Experts of a small language model.
Size: 11 layers, 45.3M parameters.
Experts: 16 experts in each of 11 layers, 288 SwiGLU neurons an expert, 1 pick a token.
Training: a variant of SOAP for the experts, 612M tokens, 4670 steps.
Below are experts of layer 7 (counted from 0) of a mixture-of-experts language model. Rows are named router (the router's row for the expert), gate (a neuron's input weights, with its number), up (a neuron's input weights, with its number), down (a neuron's output weights, with its number) and show model dimensions 128-255. Each number is 128 + 24 x the weight over its row's rms, rounded and kept within 0 to 255. Numbers have three digits each.
Before each expert's rows: a language model's description of what the expert responds to. This comes from a sample of Wikipedia text that the model never trained on.

# expert 10
What it handles: Mid-word pieces of non-English proper names, often Slavic, Nordic or Indian people and places, such as Berdych, Ružomberok, Karlskrona, Davydenko.
router:151159131129112085101143120168127090170128142156144127115137114148159117116144136120129162100099106125107082135119147105131106120126145161162180104141149168119150104126127114135107134112089125092120163107151154126155137142128115132078170115140156101137099165209119127109121138134157100145101125169112124117150076094165100086080125071109129109119127127107078125148152096097136136116144
gate0:087123099137116138155119130140111145154146150115084131164162136133139139130133134126110160149097124119114129147125157121127134138091053126095132092108126125107126126107141102118148134106171154130110121104094134113140119119118118114098119131132107139120125157148138116158143155129151120135097134164173080134111148113133112155129136052120159156138163158124107119125129140097114147136138
up0:099136140132173143134139107164166184136122117130140118133140136103140096155172150102089132115140156119094108119152080162119127144109085138155133089155133113177126114091130079138098135135180145127168105109149125121158118116133143138129152162126124174128109156170106172110113150098123125152161135159107155115167110146122125142130081093126158122156106091116139126092095126118134137151111
down0:123130108093175149095104180141121166129142121119185132102139154173118156126108173114101124123122128140093107134128087154134162099108145131127163126113120121119127114114151136158146086129109112131136150105143083122102087135131108103171145096098101142110073089163144161142101120111093119114154133184124112146145122119075158149156116147101091158137160115146104122138144116145141129091133

# expert 8
What it handles: Core verbs and articles in running prose, such as was, is, were, a, plus commas, especially after subjects like "It is endemic".
router:134134111137103121094134081155138104154098191176159120091128134120139115144159155113170155121117114159129102134094113109107114145113122155156115126129143168139078188111125140133123126119110158144110145119147094117187121185086146133055116135115128111142099146172126155125140120128141127161134109129078112083100107111160112101121077135102136122100127132158149082102146109137130062116124
gate0:101137091139162110127132136134117121124139110076105131171155152136169117138137151135157104121146102142134136164125164125080136140139128168104138159107150107146130124107092164133110150174138126143158124123125169108156143132148148098144106128086109103133159162145146129117117046149115156165160134155099138129103154142126137185132083128093116131161125099153197181148173123129143075163130
up0:112150114113137103158128113118150131117144116127131115092175112132110135132145098143092136130133130126163138103105114118108174128119133139100094134127121119166124160185148138135118127138124141088094078146157117126120136126072135146151120136120138130121132158136144138136126106101094111184148133127103129149142096145170098156107109150156115128123137111157131168132115167145131141144159
down0:115156143112131128123103129131094143106088086127130124124094137120127116130122093119144135135130120110123143132126126146108146124125147126093114127103147109139107095110139116123104151110149134121141163120148131111115107110153125076138130144157197093152104105121112137155163133122126131109128122115091136084163143116158118116098126110146101118147094175099093074081120115145168113125124

# expert 6
What it handles: Prepositions, conjunctions and possessives in narrative prose, such as by, with, after, when, during, his, her, such as.
router:142148153117123111131142133151116121145140120135126141116102136126167113121122134087166124120100152151139081121168121095113117122081134162140117088158157126127102135136130123090095174113121137136102122094186115121163148119138131140100129113101123101106144139148121164097150127142149089158113145145111114090153166159151105079089061119118152118152116144161069145169127084132176101144107
gate0:075136120106134097153125129160140129190079112118151140122188155143131140120126094114169149102076096139099144110102089125132130139161115125114163140145101180136152136099096098142139113152142145115124148154126161148168132108080137149086144097160134124113139170121108150126092077117107111107141128116156160102110104106120128117095123116134082117132178108150094172131151152137138134135128
up0:094107115118136110117116138124133151150136142125130114134127139174143101126143122134164145136076142137144146096113124105144108148146162133132105147179164157121148107108175122101131068115082154116120130145093122140128091112115152133109149118080126142143136128092136101141113142147148096105140128078136138112123099118118131108094160101131119155098111151115092120142122146086144124119155
down0:156165160192126126167103127138097137150133144161142119106120131088149142114115148112156105117099142135142121152137150099139156107168163100126086112161130151119155114148169134105131117157118111152123091144120114104135113149156112156146150173143098141147123141054157149141128151154099093113114127112149144078133128118127179043152157102101146136132134113153118127090109114113131143112147

# expert 14
What it handles: Verbs, suffixes and nouns of achievement in biographies and sport, such as made, won, released, debut, goal, and endings -ed, -ing.
router:142130107145108120110148108101151124121111125100162161132097130138139145090157144042158151092102162118108123153096094105083129133097136143145138097108181123121165102109129130135140163101108130111148130124141117111175120185150161114065162072149110099128129108138093147131151129118164109141122121146130132116123096073163072130086110094127142112093126143146102135159103095105151082127091
gate0:174161114124117169124134144059129128118107129116165126123164104193120153106096155099106107128105185075129101201099116158124146127148117141110113112129131136116114152115116154133142139118155119133084120130093159116105165109121142140083148123201088145101124104152108145139121146099101126089130121150144104099141145089117077136092122141082181123144128126147117118181090116114173134132113
up0:145153132102158156120097176125106146135111125130126116104114160140101130116110120102105115115129175127119101143091110122130155114109105137101122119136149126107135129080103123144130156092174146099080107134143186108126148101139154157104137086141132165145110125092143104140092119099096103170102111131185142129128119061128069183097133136094160108168095108136084165169085105124145155137129
down0:103127139081138138129118144173123171152165139090138118134120136097110131150194128168136118113092097156119111136117106116107109099093108139103102141096119064144103204130116145147148142145106125143120149182144116144105161138110128164123165147138125148128191163055135108137094127114100133124124128122133101114113132172105145131136166127164166114117118123120146116110138122138127163132150

# expert 15
What it handles: Articles, prepositions and conjunctions such as the, of, and, to, or, especially in fixed names like Hall of Fame and House of Lords.
router:114160166136094096074131112158145131131090159144141145121095144135136129103167173096109148114143144142097080153129108132104099098125091118125120071154131132111111186122153143101156148118108131074122156150150130132140134126115149127161157128140137113089107138141110175100129135149160138127121111161084113054132132127130103124103094147114151133143154155104127111102120081113122125140090
gate0:108171123131094137148134080161135159150113157122147121142119134112172091097110108127100130140100116093083096117146164111150127084112111148123167127127165095142142172113117112105129098128136134141150141112113106153192115127115095138168110130124121138121122133116097122144137156126118126107156077138088105106100131120103131123088140126162113096093165134126114145116134151167165120175124
up0:127148103131129152114096144091063133119175125144111124129096163095137147181150133162155144099141125113163139162115101142153132099131114130134148110150118117105135143115082118153169126128144097131134137108113100148087156168084121134139127095142125131146168159134139171143153068092145166123157151098144136124100162143113151154112088113112127172135139135127086126111169132168123163072074
down0:098119169152148114121084115134155077128151165101157138087140125123130147101146121159126132145122114101131156146162130175146148139185104082149119120077095142132137115128148169106114062140078119155102151106153142129164089153148117098131142141168116094144077136182142173141156138143135136132114155121100131056102106156143170109123139113114106125085136166139139158088168120145150147130121

# expert 5
What it handles: First piece of a word split into several tokens, often after a space, such as cu(cumber), trans(lating), bra(id), com(mit), pur(pose).
router:145163114116106109097116139118123121153131128151137167144135127149140148107150131143124175095127127113137142118110100130139100131114123122107224111130147151121135147094161152132152132134117152096107198123113072134137145113130134114121133147142129080110098126146117140140149165071126119121112142122134138073171097120132111119110147098099140136161161133121130125109095097140125121117135
gate0:112155151133130126127152100118156121117110095095126198091128160143113141088147138124108151088145171176104153137122157147145123129136123139119166136134158115133130125104107078138140133126132127133104131092103109121132095124145126119115136131152123136108130085182088134138127133146117156156145109140077135125151118097165125152132108115130097126159127107147138114098182167136113105112117
up0:119145127078101146136125144121153111084117124151172132132140075096176121145096096106091135147114138128124111150079115146171124114115144157137105132138149131124164156114108168152106135117126115094160101114141138125106142087121117185132161123165121093111148145136127087108106157150143146130141121094103137116088117113163136124135105125104104183126084124130125170131124104111119120129146
down0:130098160090160107117114141098131151141141129103161155136127086118122146163115140106139100113118078143087134139100149114128113140094119141113120088142105122126135128101105109154160163119157131104151085144109135129178096124083112140103133162138114086156155140091129114125084145181139122126140125110167089130106127168128133191132085140126085172125083156140123136115143068142140161140134

# expert 0
What it handles: Field names and section headings in infoboxes and lists, usually after a dash or line break, such as Location, Born, Total, See also.
router:124157100096137135110134086118119137150113141113131120126114106143094140108165158097131138129093145130092122169116106089117108142093117147163159130126122149130120117094145113093148159126107136139105110092150158113149156167091177127070114136142090032110140139138130148124149138141130132124148151153099163101135141127160101133137130109132173138134175139155119147096140106117108167116123
gate0:115113171104104141118118085115100129100096179154122109111116189132113138137149166121129132145157148096133149209122145124116107082104117158149102186152137098127111132182109132162099126131091138145083120143135137145145171103083119144102142134169140103185132118147101143108094156117175135153113121172105102115125156134149118114119143152133161153128129125124127094131110108161142144117077
up0:113097166184167153180158070142117141154131092133102117109193147104134133168124140126097139146156099139102097121126112153160089116150145144148134137096129103103141128109122188086173138145130136140188127093105158146133127116119149113134166132107121138167123152128082141123126142122186143140139154144098128119151096116129169130174100167123152125120136088123140117136163131132154132168138
down0:107120141150106105111100167112143143120116134109149130157141141134073135135122111142161142131161162107119109140082143141138140150169118097153095134169162113140128156140128137144138123102151097129134083117176128145149083138129142155066123108113099133150146145100130109085139099153156085120112091145158128121186173102158124182102101125138169130118107154120131153114120100120120108120121

# expert 11
What it handles: Ordinary nouns after articles or possessives, such as the body, film, album, family, house, engine, structure, prototype.
router:145151091142117106102147073127153108135087177117142133117099115123108123123164123127161130127105172122132129097079131098119082131110108185153175104139126120133170126123143133108127139121107141128114169092120099123144121155112148151070179094169122091149107156150123136135117138096142100152111139141119121114175124079134067102098103081097146116136139116124086134111128109123153112125100
gate0:127112137064111158134146128126153110097132082088092090116082144098140141160123145154136152075130130140133143145063105130098142104160100114159105142108118107124130164142152117097145097112095097119115143112172116099112106164074144126150128103157155117122101119124126121119081135137068116137113162145129125154100109120116154150101155136132129066107133127135138102077148158143152100154136
up0:136169141135120104145059140142116118154109155155159168145130084125138125122157136100090106116142152094124124093163125151126149168076175116125111137102112167067143114149137123122139133141167120128114089136104137165148118122160160135064130106097110150113142146173131142128155128121143122162137086135119138139100148097138127134117154165140155159128164162106133148133112118107087120141156
down0:131112135106095181085165135146148111147118114130153105103125192128150122143162141114155188147153120143159099156186078106140164117123116146118119088112120140138100098127112096115123141116160099125157135130145131148171146119129097145142154181101120109138124131125125104112109150182122127111108142134161099088124100135128132120153086152121185153093103118098156089134124128129128148086133

# expert 2
What it handles: Single digits beginning multi-digit numbers in tables, scores and coordinates, especially 1 and 2, as in 8/10, 15, 211.3.
router:140166116136134111112173117137151111135129132137139156150097128138147143135133135121148174075128165146113153128125131118160113150113149164162179092102154125133127153110125148103128151148111117138115162075136122143169133128114175110070140086154143103141096110204100192150136121113150109158101120162091165097175136105125089085129128104090157130133165124143124087138137106082126130115088
gate0:121128118072155123130120156124135144122111133179177109128123130084148154144072111114149185067082159156044128146150130120120099144130164165140168120150164129111136119141159118137168124125137116082111125121144106141103137151129141121147107128148147141060132120127116119142140133141126117129137141117140084126126115127149095132093131133126165127142161117107058117109141129083136135150138
up0:107145148119114146133074122112162097110158131095106160108115138112091119134160107185106102133137121115169177098112122140119157142138115086135103128106129138121131154075097118143096101140096105152124121129108131100157120081122114093087146103104139082141115118143131148149102133111115128170115098120157146126119146118129118133184110107105092104108076142146186131193102143161143095111124
down0:147119159099176129113122114130159107110116134128101148144138110140116134124143142166142091146070146127141133138150164131140160172128127175097104124112134122132106148107166107173154145137113132146145114108129168129122114101123160152098131131131119090101135138211113139171188165115123133131158161118164113099101068106122136162089104171093155145168128087109156138094110138119166123140109

# expert 9
What it handles: Second pieces of names right after a capital letter, like F'al'kirk, F'al'ken, B'f' 109; also pieces in URLs, LaTeX code and accented names.
router:157107117141115114123147127114165177160102160155171145121113107124137125107120103114146184131137145126111131116142126137120138110119138142136138105146149159131142151048103139148155135102100117126139138082087132107118137127118138136086142117140114063116096144176118131090137136136174107158122096163128159141132131077099096138116131152112128129137135125141100109141087125116075127127093
gate0:127150148131173122168152131089149094160145098146103109117146147093126071118132120100116150143100157150105164151144142165092098127116103124151129128127144143126106127103170132128191110132129176132134140188147138179161141109121141129133084124132118122121064143108137109128139094121123115149120106119137152103145136108121091130140094161130120098111124090098151113133163112128112124136118
up0:137112134124165120126101150150138112154153134116084072169107150134114136134098134102138103164141142145106140127099117128118136128161144152109157152127108171105131110156107158147142177157130142104142140116161124083137126127169157131121136127139124137119147104098118162117157154156127097135102075136109086153128145151074117150111127083137153127128130151122126164114145101169161120078119
down0:135132132135096153127118129151149131093094131107142142133144199130146134048116165100129144103114123114111113100148128137102127151157104142141157111136120114123121125157178096127163131141075106109163115132182105100129103138131108119078131126121152115127157169135158119129140156126147159076073107119117146104111129126130141088113092101138174119126075101159130160170152139076146118088168

# expert 7
What it handles: Single letters and short pieces in the middle of longer words and names, such as Juill'i'ard, Sanct'u'ary, end'anger'ed, Sal'a'manca.
router:181195113132103106102137121152133152137172119137112151105126138129122094142147181124147148134131085134122122106082094125142106085134154123142158119103158142138123134114124116115110150137105142078106130125129149121159140122138135141089113066150122087153109117180068164106092130099189135138130152127143149120151112143153127138093137098112125082128156126126126114141129132113146123149125
gate0:123138150119142110125078123129129106119138085116116125124130120105106109119142121100153070096114147133157137137123143128111143135126134151129127151143158126128123071149155124123100113159140092173116179136129123122141110126142124098089161089152149093135129070136136066167145110109127156126128096091088143146121117173114118134077160137150117115178170120170150135119173117155163133059108
up0:113149150141149115143075101156164132135091105155152124140135106122101113095146121181137125141137096148169145131156113159136149140133115109164140116137140149134162120116133167119152139163149132124114075153139108166146135155132112132133117172124142135106150143135105130079134162090099166135118117136121133114117102128106116135146135139135129114092104142129100111127118121159112107130103
down0:109191140113083169136159124126118135134126165105083168092111121127130134140116169119130138103093144105147145126104126134120124150158174137111079107154145124155123106165152127173135121119117172132095124169108119096135116106142150112178149107137148040174149157187134109149129097126137130132130173125086168139078130168173079103112142133138063096166127124140147119179153139108157100120136

# expert 13
What it handles: Colons, closing parentheses, semicolons, slashes and dashes separating labels from values in lists, infoboxes and track listings, like Type strain: and Opened: …;
router:138130101149118111123167095166122131172086138151138122120148124160109131108131128147142167126155114133102082135141128131120117124120137106162160120089169123124188116136105147071115138113106141100113151120171108138173118132087134130137150133135093129095091102161107153116156154128160094128121166143092166108140142107124131107114081123089170124136119132132138118130176086126144111151161
gate0:145152152168119147156130111087129117150077153153148094161113140141134119125178110137156148141113135130135142161169119101152140143152125193100130129152127077091080111162101090159124182130134117116112086116139117126119153141117107127132133181117136116139098124124134134131143129100096116124163098190131103086093149133125140150080095084098113133149131127130104151064146125127098114158146
up0:140126154142111093111135135084113119137178124126154151166140122142153133114142130135138125097137100095096106103158121102093100149137117185112130085128116100104143133144139130087144131106135161128135136116110126142127110174089133157145131114106104124089136137089144163086144125117088152121123117124143120098139170129115112141115176115124103135099126123104104090146120101160106099129154
down0:161144167151154124114131110111156146113114162170133106133104166116124143135144112135118124147080139145112154165167125122147135105118115116134119141135147169132144134121154111100134137144077115129110142133108108147104121063113132124140092167147164172134122100060159136129119173099133116067104144123125116112135114165146110121119097121132128125076092104133097134111180117150074143132119